Experts of a small language model.
Size: 8 layers, width 256, vocabulary 16384, 104M parameters.
Experts: 80 experts in each of 6 layers, 2 picks a token, a sigmoid router.
Training: a variant of SOAP for the experts, 481M tokens, 3669 steps.
Below are experts of layer 3 (counted from 0) of a mixture-of-experts language model. Rows are named router (the router's row for the expert) and show model dimensions 0-255. Each number is 200 + 20 x the weight over its row's rms, rounded and kept within 0 to 999.
After each expert's rows: "mostly gets" lists some tokens that are sent to it at least half of the time. This comes from a sample of Wikipedia text that the model never trained on.

# expert 61
router,208,193,200,237,190,236,214,234,166,169,155,242,230,212,179,183,201,187,187,196,200,178,177,176,189,192,248,192,209,238,206,197,180,211,159,215,199,165,209,205,182,195,197,243,177,230,193,227,193,217,205,204,210,231,182,212,220,216,196,229,188,194,190,172,157,201,219,189,193,188,206,204,184,183,156,200,243,202,199,229,178,228,194,190,245,202,191,200,237,194,195,201,172,175,222,178,181,210,243,179,209,203,207,227,187,219,201,223,211,212,193,221,193,185,211,198,220,211,206,200,175,238,182,236,216,223,215,187,207,192,223,191,211,185,197,152,234,242,226,213,192,207,198,187,230,194,251,188,173,192,183,197,223,191,203,192,178,168,223,207,181,211,208,218,172,196,177,188,217,187,172,210,194,193,198,196,179,216,203,217,213,205,187,218,186,171,196,181,177,211,169,198,218,197,204,199,222,184,228,204,192,207,199,186,174,224,211,206,249,211,214,208,211,219,194,216,188,217,192,191,183,188,180,188,223,184,218,214,202,197,208,192,212,201,184,176,174,243,195,208,168,158,205,209,200,174,228,197,175,190,233,181,168,204,175,214
mostly gets: " \"W", " instruct", "–present)", " \"s", " | \"S", " \"D"

# expert 29
router,223,201,187,226,181,210,203,236,189,147,183,229,218,210,176,180,188,205,224,213,223,191,175,177,203,215,241,199,196,202,232,207,185,223,171,213,175,170,173,191,188,211,176,237,174,211,191,231,180,199,189,178,215,214,208,221,217,249,190,238,222,201,186,170,188,189,218,216,190,184,210,206,193,193,153,181,258,229,216,197,185,250,203,220,210,195,173,197,212,188,184,188,202,166,214,184,192,187,221,192,174,196,205,209,201,256,174,233,209,207,190,238,175,204,230,190,202,193,232,208,166,243,175,249,197,228,209,205,190,219,197,187,192,195,164,196,194,192,203,189,223,207,182,231,191,189,216,156,194,183,168,199,196,195,207,204,214,185,203,228,218,208,187,209,168,192,178,192,188,189,178,220,179,225,191,186,190,205,241,197,199,216,197,216,230,204,197,230,209,206,196,205,216,169,208,178,196,191,218,210,183,210,191,190,191,226,220,212,238,207,211,221,193,210,193,214,187,218,215,179,188,211,221,165,214,201,236,219,217,180,236,179,216,236,198,188,210,218,213,196,189,186,218,216,186,171,209,242,207,186,209,209,171,199,187,200
mostly gets: ", and", ", but", "),", "a,", ") and", "\","

# expert 55
router,220,201,197,211,188,223,232,203,187,145,155,232,223,194,191,204,186,212,200,191,219,171,217,180,212,206,204,203,195,231,230,187,201,207,174,184,182,163,199,215,195,203,169,242,187,209,184,244,162,212,205,195,190,181,184,175,198,220,178,194,195,197,199,195,183,179,221,169,198,185,205,191,172,216,140,175,259,237,197,189,161,216,184,208,192,166,204,190,213,220,195,178,192,136,179,203,165,215,181,192,164,159,229,199,200,210,208,221,216,211,218,212,156,193,199,233,219,188,213,169,201,226,227,232,210,185,205,181,217,201,210,215,202,194,191,189,176,166,202,159,184,228,183,169,214,223,205,169,214,201,167,183,212,189,201,198,194,218,228,235,213,194,222,210,203,191,186,214,199,168,159,199,190,223,210,203,191,208,214,210,220,199,187,220,192,209,201,217,205,213,185,182,205,193,193,196,214,174,210,198,192,171,174,185,193,227,214,209,252,195,221,182,178,218,200,208,164,203,201,188,199,179,191,185,218,194,229,226,204,196,196,190,223,186,192,189,196,212,204,195,138,187,215,204,180,186,217,202,209,201,198,195,192,228,203,211
mostly gets: " was", " has", " more", " to be", " were", " is a"

# expert 58
router,210,196,188,234,180,231,194,206,176,179,172,209,221,208,242,195,191,221,187,221,210,174,183,210,227,201,206,194,189,210,194,191,167,212,139,185,205,193,230,188,178,177,181,217,213,206,176,210,183,205,181,213,210,170,190,200,200,209,203,229,202,196,232,129,173,177,222,197,188,197,205,220,200,201,192,184,220,212,202,228,155,221,204,200,208,211,204,188,205,191,206,207,166,177,167,200,175,202,224,178,220,178,227,194,172,226,201,229,205,187,210,214,197,196,192,169,239,185,188,176,208,238,210,224,210,221,197,200,198,211,216,192,216,210,158,176,222,196,234,207,169,184,220,179,206,206,221,183,175,209,209,212,230,217,214,222,228,198,201,200,214,200,232,167,185,158,208,203,181,216,190,202,214,214,177,188,169,209,222,214,188,180,145,181,198,209,222,210,164,218,197,172,161,205,225,208,220,221,210,180,212,200,204,186,181,195,223,205,251,222,187,185,179,217,203,179,201,210,183,206,168,180,193,196,209,218,213,191,167,231,218,185,205,219,213,200,213,221,206,218,158,181,188,224,186,210,231,209,175,179,213,191,151,182,171,217
mostly gets: " R", " B", " | R", ", R", " r", ": R"

# expert 4
router,220,198,205,254,176,249,236,205,192,215,173,210,201,198,195,199,155,202,177,208,252,186,213,145,183,199,210,222,221,213,174,188,187,217,182,219,189,195,187,207,210,192,216,206,200,224,167,260,173,175,199,206,198,216,193,186,195,211,180,203,197,191,183,177,217,220,189,165,192,193,203,196,191,214,222,169,237,212,163,180,186,200,201,182,201,200,206,215,214,190,184,222,163,136,224,205,193,193,206,177,199,212,219,201,203,215,223,187,200,186,219,236,214,156,215,202,196,171,204,162,222,242,176,206,207,228,184,201,221,212,202,206,182,227,191,167,217,194,221,178,183,212,204,196,211,155,191,195,206,177,179,201,212,185,186,220,214,210,209,191,194,208,191,218,186,175,204,184,212,187,179,199,200,175,191,200,149,199,210,203,192,199,211,189,204,222,190,184,180,200,194,174,197,197,171,184,170,183,175,221,161,235,212,205,187,226,201,182,205,192,210,208,181,226,222,224,204,178,209,235,142,196,186,178,195,219,210,194,167,187,205,205,219,224,187,197,190,244,212,207,215,186,231,218,186,172,232,199,172,202,205,207,184,195,167,184
mostly gets: " out", " up", " back", " off", " water", " war"

# expert 21
router,207,197,183,246,184,230,215,181,176,192,167,209,223,203,198,215,202,226,205,167,195,166,166,182,200,196,202,193,186,211,249,161,182,240,192,226,185,194,163,199,158,212,194,214,188,213,159,219,174,207,189,177,221,202,180,186,168,189,194,231,202,203,217,179,208,189,221,188,201,178,221,207,202,179,152,193,245,215,190,192,173,224,167,186,204,188,222,189,218,220,187,217,176,198,211,209,193,202,219,178,213,210,183,213,201,177,218,204,207,193,174,222,187,187,186,191,196,179,199,213,205,238,188,201,220,192,214,221,198,208,225,191,187,210,189,180,177,176,187,197,197,233,186,193,191,217,188,203,197,171,183,185,197,208,223,185,227,214,204,198,191,205,201,195,209,212,194,182,203,185,167,189,167,222,218,172,170,218,200,195,204,179,199,210,247,216,220,221,169,208,216,153,179,208,159,169,198,215,223,204,203,201,195,188,164,236,203,213,182,162,176,232,207,219,193,213,191,188,208,179,198,213,179,190,229,151,153,221,207,221,193,197,194,234,205,190,162,225,173,209,181,216,207,216,190,168,210,216,172,204,267,187,179,217,196,215
mostly gets: " name", " list", " record", " title", " report", " represent"

# expert 32
router,210,192,198,235,189,237,215,234,163,169,154,241,231,209,178,180,197,186,187,195,201,181,181,177,186,194,247,190,207,236,204,198,178,214,160,213,200,164,207,210,185,197,193,246,174,230,193,225,192,217,208,199,213,231,182,212,220,215,193,229,185,196,191,171,157,201,217,189,196,186,205,208,187,182,155,199,243,202,202,232,175,228,197,190,244,200,190,203,244,197,192,198,171,175,220,178,181,212,243,179,212,203,205,221,188,220,202,223,214,209,191,219,192,187,212,196,219,213,208,197,175,235,183,234,214,220,209,190,206,195,223,192,210,192,196,149,235,238,230,210,190,209,203,187,228,194,252,189,170,190,182,199,224,195,199,190,175,170,224,207,188,206,207,221,173,202,175,189,215,186,177,210,195,196,197,198,177,212,204,214,209,203,187,217,187,172,198,181,176,212,168,200,218,198,206,200,222,182,232,206,192,203,195,184,179,226,207,209,247,210,213,206,207,220,196,214,185,216,193,189,184,189,182,187,222,182,215,214,203,194,204,194,212,203,185,176,175,243,193,208,166,156,205,211,197,173,228,194,171,194,232,180,170,205,177,211
mostly gets: " n/", " completed", "In ", " used in", " There are", " between the two"

# expert 11
router,218,188,177,239,174,216,201,198,204,175,179,243,191,228,194,178,180,175,225,254,199,226,203,196,234,200,197,238,206,246,243,181,196,216,175,224,179,181,241,212,139,194,195,229,168,245,248,213,199,235,200,194,195,209,217,185,193,218,200,234,181,228,222,168,207,192,174,160,209,183,195,193,194,218,172,203,191,218,208,206,175,229,189,204,205,209,187,190,216,182,226,221,159,189,179,206,220,187,188,166,201,198,215,171,225,238,182,218,211,188,211,212,211,199,186,219,221,200,215,211,195,194,202,235,213,198,205,206,219,206,217,174,189,209,171,182,204,182,193,202,203,174,181,200,177,181,199,173,207,187,167,204,187,153,223,196,225,215,208,236,210,200,184,192,208,197,206,172,189,171,194,218,164,191,221,204,209,219,193,210,166,215,174,193,208,199,216,197,183,199,212,196,189,189,162,199,210,191,238,203,228,184,187,229,188,199,209,207,202,203,174,208,206,216,197,200,213,188,211,193,165,205,183,187,173,209,218,241,189,223,217,195,223,213,182,178,198,197,188,220,190,201,180,236,192,174,249,217,208,201,223,219,199,190,183,170
mostly gets: " Col", " Con", " Min", " Or", " Ag", " Pol"

# expert 13
router,186,200,225,219,187,212,216,212,196,195,139,216,148,188,195,180,208,189,205,192,216,170,181,170,196,176,188,187,226,220,192,177,191,209,182,205,220,180,190,185,182,191,207,233,185,223,205,240,155,234,179,199,225,196,184,211,173,240,216,187,200,204,197,174,222,177,229,188,220,203,178,190,214,187,198,150,213,188,208,210,159,216,174,228,202,182,178,203,210,184,193,211,166,173,190,187,143,189,212,203,204,191,234,246,165,221,227,206,238,182,214,214,174,211,205,202,226,184,224,153,168,203,197,199,217,196,164,193,213,215,213,200,181,220,218,158,206,188,209,165,193,196,214,201,185,176,230,185,206,165,195,169,211,193,199,207,197,209,210,185,196,215,199,234,190,185,208,175,223,217,173,201,195,188,197,197,213,213,237,172,234,231,204,198,205,192,202,248,189,196,178,179,203,215,200,204,197,213,210,236,165,205,182,191,198,197,218,212,204,193,202,215,199,200,219,207,175,170,214,198,201,222,209,192,200,185,172,208,147,213,207,168,226,229,198,153,198,209,194,201,191,227,215,186,177,194,205,198,227,184,225,197,190,195,190,218
mostly gets: " film", " album", " music", " song", " episode", " television"

# expert 31
router,213,194,198,239,195,225,196,200,175,181,178,218,199,174,202,201,177,181,199,200,183,168,187,152,203,184,190,188,211,226,204,196,205,201,188,184,173,184,182,218,188,217,215,219,208,213,202,261,216,189,180,192,199,193,155,229,205,206,199,194,220,185,198,156,194,182,232,171,202,175,198,173,231,178,171,208,225,226,211,177,151,220,189,197,200,193,229,227,212,216,184,169,173,182,217,187,184,202,220,195,186,179,218,220,207,185,161,217,197,227,219,193,216,201,196,195,194,205,215,181,179,217,193,250,225,216,200,214,209,179,181,202,170,226,192,180,211,183,203,214,208,237,194,173,221,186,200,202,155,201,204,186,218,200,182,198,216,227,213,212,220,204,221,205,173,205,212,198,210,183,214,216,176,214,222,200,159,181,200,219,222,200,224,205,210,196,209,168,184,233,191,222,208,201,175,197,201,191,207,228,198,220,186,208,170,212,211,219,233,239,239,218,173,220,180,226,183,215,177,180,188,171,174,203,182,184,194,207,184,180,218,227,194,223,170,166,210,233,198,214,138,207,200,219,192,164,219,215,212,153,207,185,192,169,173,183
mostly gets: "ast", " new", " former", " years", " last", " present"

# expert 36
router,222,209,191,240,171,220,204,212,197,209,167,235,216,207,204,156,182,243,211,201,212,183,228,161,201,212,201,216,237,231,185,162,212,223,195,209,168,162,187,214,179,179,173,221,200,221,170,208,203,215,258,207,195,194,221,191,201,180,196,224,206,220,210,212,209,184,183,204,188,172,201,188,215,215,177,202,213,244,188,192,180,236,213,206,174,205,198,222,214,201,233,191,193,185,173,153,211,226,233,186,192,201,235,223,194,239,175,230,198,195,188,241,205,182,189,187,225,200,199,211,196,203,207,223,211,197,206,225,220,203,179,221,175,201,195,178,195,165,198,186,191,202,206,192,197,178,218,194,208,202,200,193,202,202,211,193,208,208,211,227,214,205,213,183,200,160,189,191,190,234,190,178,188,192,185,174,192,209,172,195,217,230,193,193,214,176,238,167,220,230,185,190,172,189,191,183,198,214,230,218,191,234,191,197,208,235,211,187,228,207,186,235,154,219,224,173,205,221,194,224,160,213,181,189,160,203,208,226,191,187,208,205,201,210,164,184,191,240,213,237,201,232,215,246,194,179,208,223,166,191,208,193,190,190,206,199
mostly gets: "iff", "hen", "yr", "n", " Sher", "yd"

# expert 26
router,220,184,187,252,166,238,198,180,192,188,174,237,202,231,203,163,210,185,191,194,197,208,195,222,206,180,207,209,220,238,234,200,179,194,155,201,205,202,220,197,191,203,234,202,195,203,210,221,194,194,190,208,186,251,227,175,211,216,150,198,259,211,184,187,209,163,249,156,193,174,211,211,213,208,203,206,221,174,197,176,184,189,192,196,212,171,212,178,230,216,195,217,185,205,181,182,191,225,167,211,202,199,218,180,186,199,209,221,190,186,238,217,204,180,231,201,182,195,207,167,210,209,231,204,183,219,197,202,209,217,209,227,214,199,188,182,209,190,214,178,186,186,180,214,200,182,199,189,234,206,190,213,173,178,199,169,218,195,196,196,210,201,231,242,197,196,181,216,191,170,169,208,194,225,193,215,181,205,202,187,192,184,202,195,188,235,203,211,164,211,206,161,200,186,226,174,193,216,194,223,185,216,221,211,201,229,199,216,212,197,181,215,229,225,188,197,185,173,173,159,167,201,188,149,195,186,188,216,180,174,214,184,217,177,214,158,213,199,190,229,187,210,176,196,176,163,199,211,213,213,223,174,192,202,148,203
mostly gets: "isc", "ign", " Port", " Ass", "uc", "arg"

# expert 40
router,226,192,167,212,153,222,233,236,195,191,178,218,222,208,192,153,219,193,168,183,223,182,210,173,205,202,231,236,211,229,190,207,210,195,175,222,223,200,229,203,207,222,162,242,190,203,191,269,194,190,192,203,200,209,221,210,211,216,165,223,195,201,206,177,195,183,213,198,202,194,167,193,214,215,190,166,244,203,210,219,174,218,170,185,201,168,176,202,213,193,179,181,188,155,223,182,168,208,179,196,196,189,181,196,213,191,218,201,200,211,199,212,205,147,198,175,215,215,179,188,221,218,197,231,199,205,197,200,235,225,203,176,222,200,194,199,205,194,207,168,209,182,186,213,201,170,162,163,204,180,177,220,186,202,214,214,211,193,233,199,211,204,233,207,182,190,190,179,195,205,172,194,196,175,221,206,182,199,194,173,192,205,170,192,209,171,214,209,195,182,221,195,191,216,175,202,206,164,205,194,157,233,171,183,192,228,212,197,227,181,162,180,181,213,195,207,188,182,195,181,194,172,207,195,216,173,216,220,177,168,230,199,220,242,175,174,204,232,199,215,193,218,179,221,186,218,218,216,220,189,215,178,172,192,169,188
mostly gets: " to", " to the", " to a", " against", "ing to", " into the"

# expert 37
router,208,194,199,236,187,238,216,236,166,169,157,239,227,214,179,185,202,190,186,196,203,178,178,174,193,191,247,193,206,236,208,200,177,218,161,212,199,163,208,206,179,196,195,244,177,233,195,227,192,219,206,201,208,232,183,210,218,217,196,232,186,195,196,173,155,201,220,189,197,188,207,206,185,182,157,203,246,204,202,229,177,227,197,188,243,199,188,199,237,193,194,200,171,175,225,179,183,211,242,177,207,200,206,230,186,217,203,224,211,214,194,220,193,184,212,198,220,214,206,198,175,235,179,239,216,225,212,188,206,198,223,193,209,186,198,147,233,245,228,209,190,209,200,186,229,194,247,187,171,192,183,198,223,193,197,194,175,166,223,208,184,209,206,220,167,201,175,190,217,185,171,210,194,193,193,201,177,211,200,217,210,205,187,217,188,171,199,182,175,208,170,199,219,197,203,197,220,182,228,209,193,205,194,191,175,224,208,206,247,213,217,206,209,216,198,214,189,215,193,188,184,193,182,187,220,183,213,211,206,196,207,195,209,203,186,178,176,243,196,207,169,163,207,212,198,172,227,195,175,193,233,179,169,203,174,213
mostly gets: " | \"", " j", " lif", " wid", " enh", " | \"M"

# expert 24
router,211,193,199,236,190,237,217,234,164,170,156,240,229,211,182,184,200,185,188,196,200,181,175,174,188,192,247,194,205,236,206,198,178,215,161,214,201,164,206,206,186,193,197,247,178,228,190,225,191,218,204,203,211,235,177,208,223,214,193,230,185,193,191,171,158,202,218,189,194,185,207,205,179,188,160,201,244,203,200,230,177,229,197,186,242,201,188,199,240,193,195,199,170,176,220,178,180,210,241,177,213,198,208,225,187,222,201,226,211,211,190,219,192,188,211,196,218,210,203,198,175,235,180,236,215,221,216,192,205,198,223,193,210,189,196,147,237,240,229,208,189,211,200,187,232,194,249,190,170,193,183,196,222,193,197,197,177,175,224,205,186,213,205,221,168,197,179,193,217,186,176,209,193,193,195,197,178,220,206,220,207,202,186,218,188,172,198,182,176,211,172,199,215,198,202,198,226,181,226,209,193,209,197,191,175,225,207,208,248,210,214,207,211,219,194,214,188,212,192,188,182,184,181,184,225,180,215,214,203,194,206,194,211,202,185,178,180,244,194,209,167,157,208,210,201,173,228,192,179,193,234,178,167,204,174,214
mostly gets: " He also", " He was", " This is", " Although", "During", " According to"

# expert 28
router,224,209,155,209,190,202,215,204,166,193,162,220,206,198,199,205,182,210,201,228,207,184,217,200,175,216,210,201,191,206,214,179,191,231,213,212,217,187,215,213,191,219,203,221,201,232,213,217,193,215,206,175,200,159,219,252,200,231,177,225,234,194,185,175,233,183,213,176,226,180,221,190,164,212,201,189,208,194,160,226,160,229,207,189,224,185,249,192,216,200,224,192,160,161,197,163,192,241,187,187,208,159,229,240,177,199,210,217,231,176,212,190,200,241,220,183,242,166,177,217,229,224,185,219,205,194,227,211,199,210,208,195,191,200,208,187,200,205,219,199,201,200,185,208,195,189,215,195,159,198,191,227,190,205,177,199,182,184,236,202,195,214,221,213,195,211,183,201,184,216,177,221,161,222,226,163,199,186,227,206,189,215,206,204,243,210,180,212,179,186,188,230,224,195,206,208,181,220,206,208,197,212,214,222,194,250,195,203,228,220,196,229,196,209,179,246,190,179,180,202,157,212,176,209,222,180,175,204,180,211,201,224,201,214,206,176,217,219,200,207,184,207,203,236,169,220,214,222,213,204,208,208,188,202,170,187
mostly gets: "er", "ent", " chief", "ff", "aff", "erman"

# expert 53
router,237,200,214,241,183,241,201,166,202,147,180,222,210,185,188,204,210,197,204,234,223,198,176,219,222,193,233,204,228,218,228,180,217,206,191,202,216,184,215,214,210,228,239,208,213,205,198,258,161,220,220,196,204,202,214,201,182,224,213,198,229,213,214,202,192,175,234,188,216,197,187,199,205,227,182,173,247,197,231,196,189,209,182,208,193,169,177,200,248,223,176,202,171,185,196,191,179,181,225,175,187,188,215,176,210,213,231,210,209,201,192,221,187,205,190,223,203,207,199,196,211,188,187,220,197,214,197,181,203,198,234,219,206,214,172,172,194,215,208,178,186,216,199,220,201,170,215,197,219,182,155,203,191,160,203,175,196,217,212,205,229,198,231,236,211,176,226,188,178,211,173,187,216,223,196,187,206,207,182,213,216,200,197,203,181,209,223,201,193,177,250,182,203,186,209,209,227,199,190,229,177,176,178,182,198,207,224,193,234,185,174,209,183,232,217,194,180,207,211,191,174,189,202,186,196,188,221,191,195,160,206,153,229,177,213,174,192,221,178,212,141,212,176,231,176,169,186,200,211,214,225,165,191,209,207,185
mostly gets: " dis", " ex", " trans", " un", " comp", " int"

# expert 45
router,242,209,203,226,188,229,200,192,187,195,179,235,219,181,198,183,186,197,186,227,218,172,187,202,200,216,231,218,211,216,171,175,196,184,163,171,169,193,216,238,199,184,206,219,190,211,194,271,200,214,221,197,203,186,223,220,201,217,148,202,203,189,208,197,214,187,228,178,198,171,177,194,193,195,178,204,223,215,172,196,192,207,197,186,220,177,230,188,216,196,181,188,200,169,171,214,186,197,198,165,199,216,210,217,192,195,231,206,212,180,180,216,226,163,183,210,177,183,225,176,232,208,200,226,177,205,173,186,223,210,209,194,171,202,168,165,189,182,209,195,207,207,223,213,208,171,191,160,188,174,200,185,212,200,179,208,206,242,170,200,226,206,179,217,194,173,177,176,197,177,169,211,165,189,231,212,184,196,186,172,210,246,233,190,197,202,199,196,174,185,190,185,212,218,195,173,214,221,219,210,203,187,181,193,188,205,210,197,220,208,206,196,202,241,236,227,209,187,173,166,177,226,222,178,201,189,213,207,197,200,190,182,259,191,205,205,204,211,164,203,147,181,209,201,199,172,226,198,218,186,233,231,212,178,186,176
mostly gets: " over", " under", " per", " inter", " pre", " pro"

# expert 60
router,210,194,197,237,188,239,214,234,161,169,157,240,226,212,182,179,200,190,190,198,202,178,175,170,185,193,250,190,207,238,207,202,186,214,159,216,199,167,207,205,182,200,196,244,179,231,194,228,191,217,204,203,208,227,179,211,223,214,197,231,182,192,193,171,153,201,217,190,192,183,207,205,180,182,157,200,242,205,198,234,178,225,198,191,241,199,187,200,240,192,196,197,170,173,221,177,183,211,245,178,213,203,206,223,192,217,201,226,210,210,195,219,192,187,213,199,218,210,209,201,177,234,181,238,210,220,212,186,208,199,222,195,210,190,196,149,234,242,228,206,194,207,203,186,231,195,249,184,167,191,185,195,223,193,198,193,178,173,225,208,182,210,205,220,176,194,175,188,216,183,175,215,197,195,191,199,178,214,207,219,209,205,185,217,187,172,200,184,174,212,168,200,216,194,206,199,225,183,228,206,195,205,196,187,178,223,209,209,248,209,213,208,206,219,191,212,188,218,194,196,186,191,177,188,222,180,213,212,202,194,208,191,210,198,183,177,177,241,193,207,167,160,207,211,199,177,227,195,179,192,232,176,169,199,172,215
mostly gets: " rescued", " million", " destroy", "|  | Conservative", " ill", " injured"

# expert 10
router,209,195,183,219,178,226,203,203,193,194,167,277,226,188,188,179,171,202,213,211,227,150,204,186,181,169,205,228,197,215,185,201,197,193,184,219,237,189,211,198,182,218,198,226,204,204,188,200,199,243,226,193,193,207,200,216,206,205,195,248,212,173,184,146,192,182,218,200,208,218,195,195,182,224,175,208,196,222,231,195,178,230,159,227,202,198,198,211,234,217,228,177,157,200,224,171,185,202,218,152,173,185,178,177,197,211,208,200,227,185,216,218,184,183,238,210,195,202,214,213,189,212,233,209,193,197,154,217,228,186,223,206,185,220,187,180,189,207,204,167,210,182,196,192,190,185,190,190,193,217,201,210,185,203,197,223,204,201,203,234,225,208,210,225,216,218,211,197,174,182,193,189,221,181,187,178,205,204,224,209,241,207,216,231,217,225,208,234,200,189,197,167,155,171,179,182,200,208,181,191,185,197,178,209,169,187,189,154,216,186,206,188,179,219,214,195,197,203,221,208,189,207,192,195,180,164,217,232,200,183,230,193,233,194,174,192,196,230,221,244,188,177,192,201,190,184,221,163,193,197,220,231,184,205,186,199
mostly gets: " Kh", "iy", " Kar", "aj", " Az", "har"

# expert 74
router,207,194,202,239,190,238,214,235,163,166,154,244,234,212,180,183,198,187,189,195,200,178,178,173,189,193,250,192,204,236,206,199,183,215,161,215,197,164,208,206,182,197,196,245,177,230,192,229,189,214,207,203,208,232,181,210,225,216,194,226,186,193,191,173,157,202,218,187,191,187,207,206,180,181,154,199,244,201,201,236,178,228,195,192,244,203,192,197,241,197,195,197,171,177,218,178,184,209,243,179,208,203,207,226,193,220,202,225,209,210,191,218,191,189,214,199,219,210,207,197,177,235,182,233,212,223,210,187,206,199,222,188,213,184,195,149,232,240,229,210,192,209,204,190,232,193,246,191,173,192,182,196,222,194,197,189,174,169,223,208,183,206,209,217,172,193,179,186,218,186,174,210,195,194,194,200,181,211,207,218,213,205,188,215,184,175,199,181,177,211,170,198,219,195,206,201,222,182,225,209,193,203,196,187,179,223,206,209,248,209,212,203,210,220,195,214,189,216,195,193,184,190,178,188,226,182,217,211,202,194,205,193,212,204,185,177,179,242,190,209,167,158,209,210,199,174,227,193,171,192,235,177,167,204,177,211
mostly gets: " As a result", " enough", " widely", " prevent", " red", " very"

# expert 50
router,202,205,202,213,170,222,204,206,186,167,169,211,236,187,196,199,184,228,143,177,216,198,223,176,203,193,205,180,233,216,212,193,212,172,203,250,202,202,194,200,193,178,172,217,213,229,195,222,195,208,201,181,192,187,249,205,211,233,192,207,172,220,205,172,189,220,212,178,176,212,204,197,209,178,201,177,261,215,190,199,179,206,209,190,185,195,216,196,239,169,231,209,170,157,199,189,170,190,183,175,187,220,191,216,186,190,228,233,194,170,192,190,223,172,224,210,193,190,209,200,180,226,170,226,255,218,173,213,207,190,222,204,215,203,221,187,189,207,219,182,158,201,188,187,151,211,179,202,192,190,193,179,163,196,207,203,205,205,242,200,176,204,218,231,183,180,222,203,204,217,194,185,209,207,223,206,168,217,211,173,203,209,158,206,225,210,184,224,182,199,215,181,177,228,192,194,209,227,165,214,201,206,231,203,201,199,222,167,234,219,213,214,218,198,218,178,195,227,170,180,192,217,209,222,190,207,206,222,193,209,241,161,211,201,203,185,190,185,224,190,169,195,188,232,180,169,217,196,206,195,200,198,153,207,192,211
mostly gets: " election", "| Party", " elected", " District ", " votes", " Republican"

# expert 39
router,219,191,178,230,168,233,205,191,196,193,166,225,185,197,217,195,204,205,212,210,212,184,222,163,208,205,235,206,235,211,202,188,194,189,181,216,179,176,194,220,188,193,191,209,199,221,219,193,155,247,189,202,229,212,200,210,207,190,177,211,202,213,198,205,188,196,220,172,197,177,195,186,164,205,178,211,192,210,179,196,180,227,189,211,178,203,188,176,238,198,228,216,166,170,215,192,195,217,201,154,204,178,214,188,198,217,226,252,221,208,197,214,193,208,222,196,208,208,205,213,208,255,203,227,193,200,201,203,206,206,224,216,189,189,175,175,209,163,235,151,182,177,187,201,198,174,220,192,195,190,172,222,205,180,205,197,216,187,238,196,188,209,225,237,216,218,209,196,193,232,185,183,201,191,215,215,200,197,191,192,241,210,218,212,212,183,233,216,204,222,227,179,173,192,217,194,201,215,220,261,179,199,198,194,200,193,221,178,223,212,222,203,212,222,228,200,209,181,178,207,159,213,224,172,211,169,193,219,193,183,247,159,256,179,193,214,222,232,193,208,214,204,200,245,187,195,222,216,193,174,215,229,168,187,180,217
mostly gets: " William", " John", " James", " George", " David", " Thomas"

# expert 20
router,193,215,153,222,203,207,215,207,193,196,168,241,197,177,185,186,190,178,172,183,226,199,204,161,214,212,234,220,206,217,200,167,201,185,130,206,227,183,189,188,136,176,206,201,195,192,167,193,191,207,221,221,208,219,177,211,230,195,223,196,220,212,218,181,169,185,221,201,179,207,167,201,185,204,173,186,220,228,191,196,164,213,209,187,175,189,212,243,214,190,214,205,202,185,200,181,201,197,191,214,173,189,217,184,228,193,222,229,182,164,189,218,185,191,193,179,216,187,210,205,173,215,216,198,190,218,211,216,202,202,217,208,194,191,195,204,204,205,175,151,186,186,211,203,203,177,241,174,240,196,197,214,202,223,204,198,195,209,218,231,199,166,237,188,186,209,170,199,203,169,174,182,190,190,170,202,216,185,198,233,219,227,165,201,234,222,196,214,188,214,194,207,174,191,191,210,179,166,197,190,202,187,173,206,181,202,236,166,227,212,151,176,185,208,231,194,188,217,183,216,187,183,196,207,208,219,170,208,171,175,199,183,204,192,169,198,183,218,192,233,188,194,201,204,210,155,209,184,217,187,251,183,205,170,226,186
mostly gets: "id", "ov", "az", " mid", "ond", " Mid"

# expert 47
router,242,180,191,245,179,230,209,170,185,192,181,219,187,183,194,170,212,198,214,224,202,223,198,171,207,151,215,193,211,207,233,186,227,223,165,171,196,177,173,185,207,201,184,204,204,218,233,239,157,214,225,196,196,196,196,223,217,225,197,203,203,208,215,193,216,167,229,179,180,214,186,191,220,231,195,196,221,188,224,172,178,217,156,211,208,179,183,174,236,210,212,163,177,190,206,188,195,177,211,164,208,209,242,199,221,244,198,220,228,174,223,183,166,184,188,196,256,213,205,205,181,186,199,222,198,198,223,206,193,196,217,201,183,220,170,178,217,206,227,173,219,187,229,210,188,189,181,203,217,195,206,204,183,190,189,183,208,207,219,232,201,201,220,233,160,190,224,189,190,182,181,203,196,230,218,179,210,207,173,220,209,206,157,205,187,183,200,161,181,179,207,209,186,169,185,197,213,215,186,233,198,179,202,210,179,205,206,220,228,195,218,217,187,199,205,205,215,200,178,174,184,204,213,151,189,169,204,213,176,185,223,196,200,237,181,188,200,198,202,213,162,213,201,196,209,213,232,257,210,214,221,221,190,192,200,201
mostly gets: "ic", "oc", " ge", "olog", " mon", " hom"

# expert 25
router,213,215,167,208,193,236,193,202,176,186,168,230,189,204,185,174,218,198,186,167,205,179,223,201,239,188,229,190,199,222,204,200,183,218,168,216,237,185,208,197,145,199,190,227,152,209,198,207,178,218,209,185,199,174,190,203,227,198,211,220,184,183,209,173,227,215,248,210,195,214,212,160,178,239,178,192,221,187,201,199,195,215,163,183,214,181,177,224,220,191,188,213,171,197,220,180,195,169,211,207,166,193,223,203,200,194,229,234,200,199,184,179,176,159,195,195,210,214,234,205,206,216,164,213,196,189,192,198,215,212,219,204,209,182,204,212,217,203,205,191,226,201,169,191,191,205,228,215,215,179,173,222,202,168,198,193,239,165,207,205,234,183,209,221,178,203,190,183,208,196,193,196,194,174,231,180,162,168,192,202,179,229,152,243,233,226,187,198,184,211,211,190,216,243,234,187,204,242,200,213,181,200,235,197,210,201,174,211,215,196,205,231,211,205,188,198,208,188,187,215,182,179,169,201,177,180,198,223,197,198,225,179,183,204,177,198,214,203,205,172,175,168,242,192,190,204,179,208,222,213,218,168,183,218,171,197
mostly gets: "et", "em", "erm", "ets", " Dem", "eb"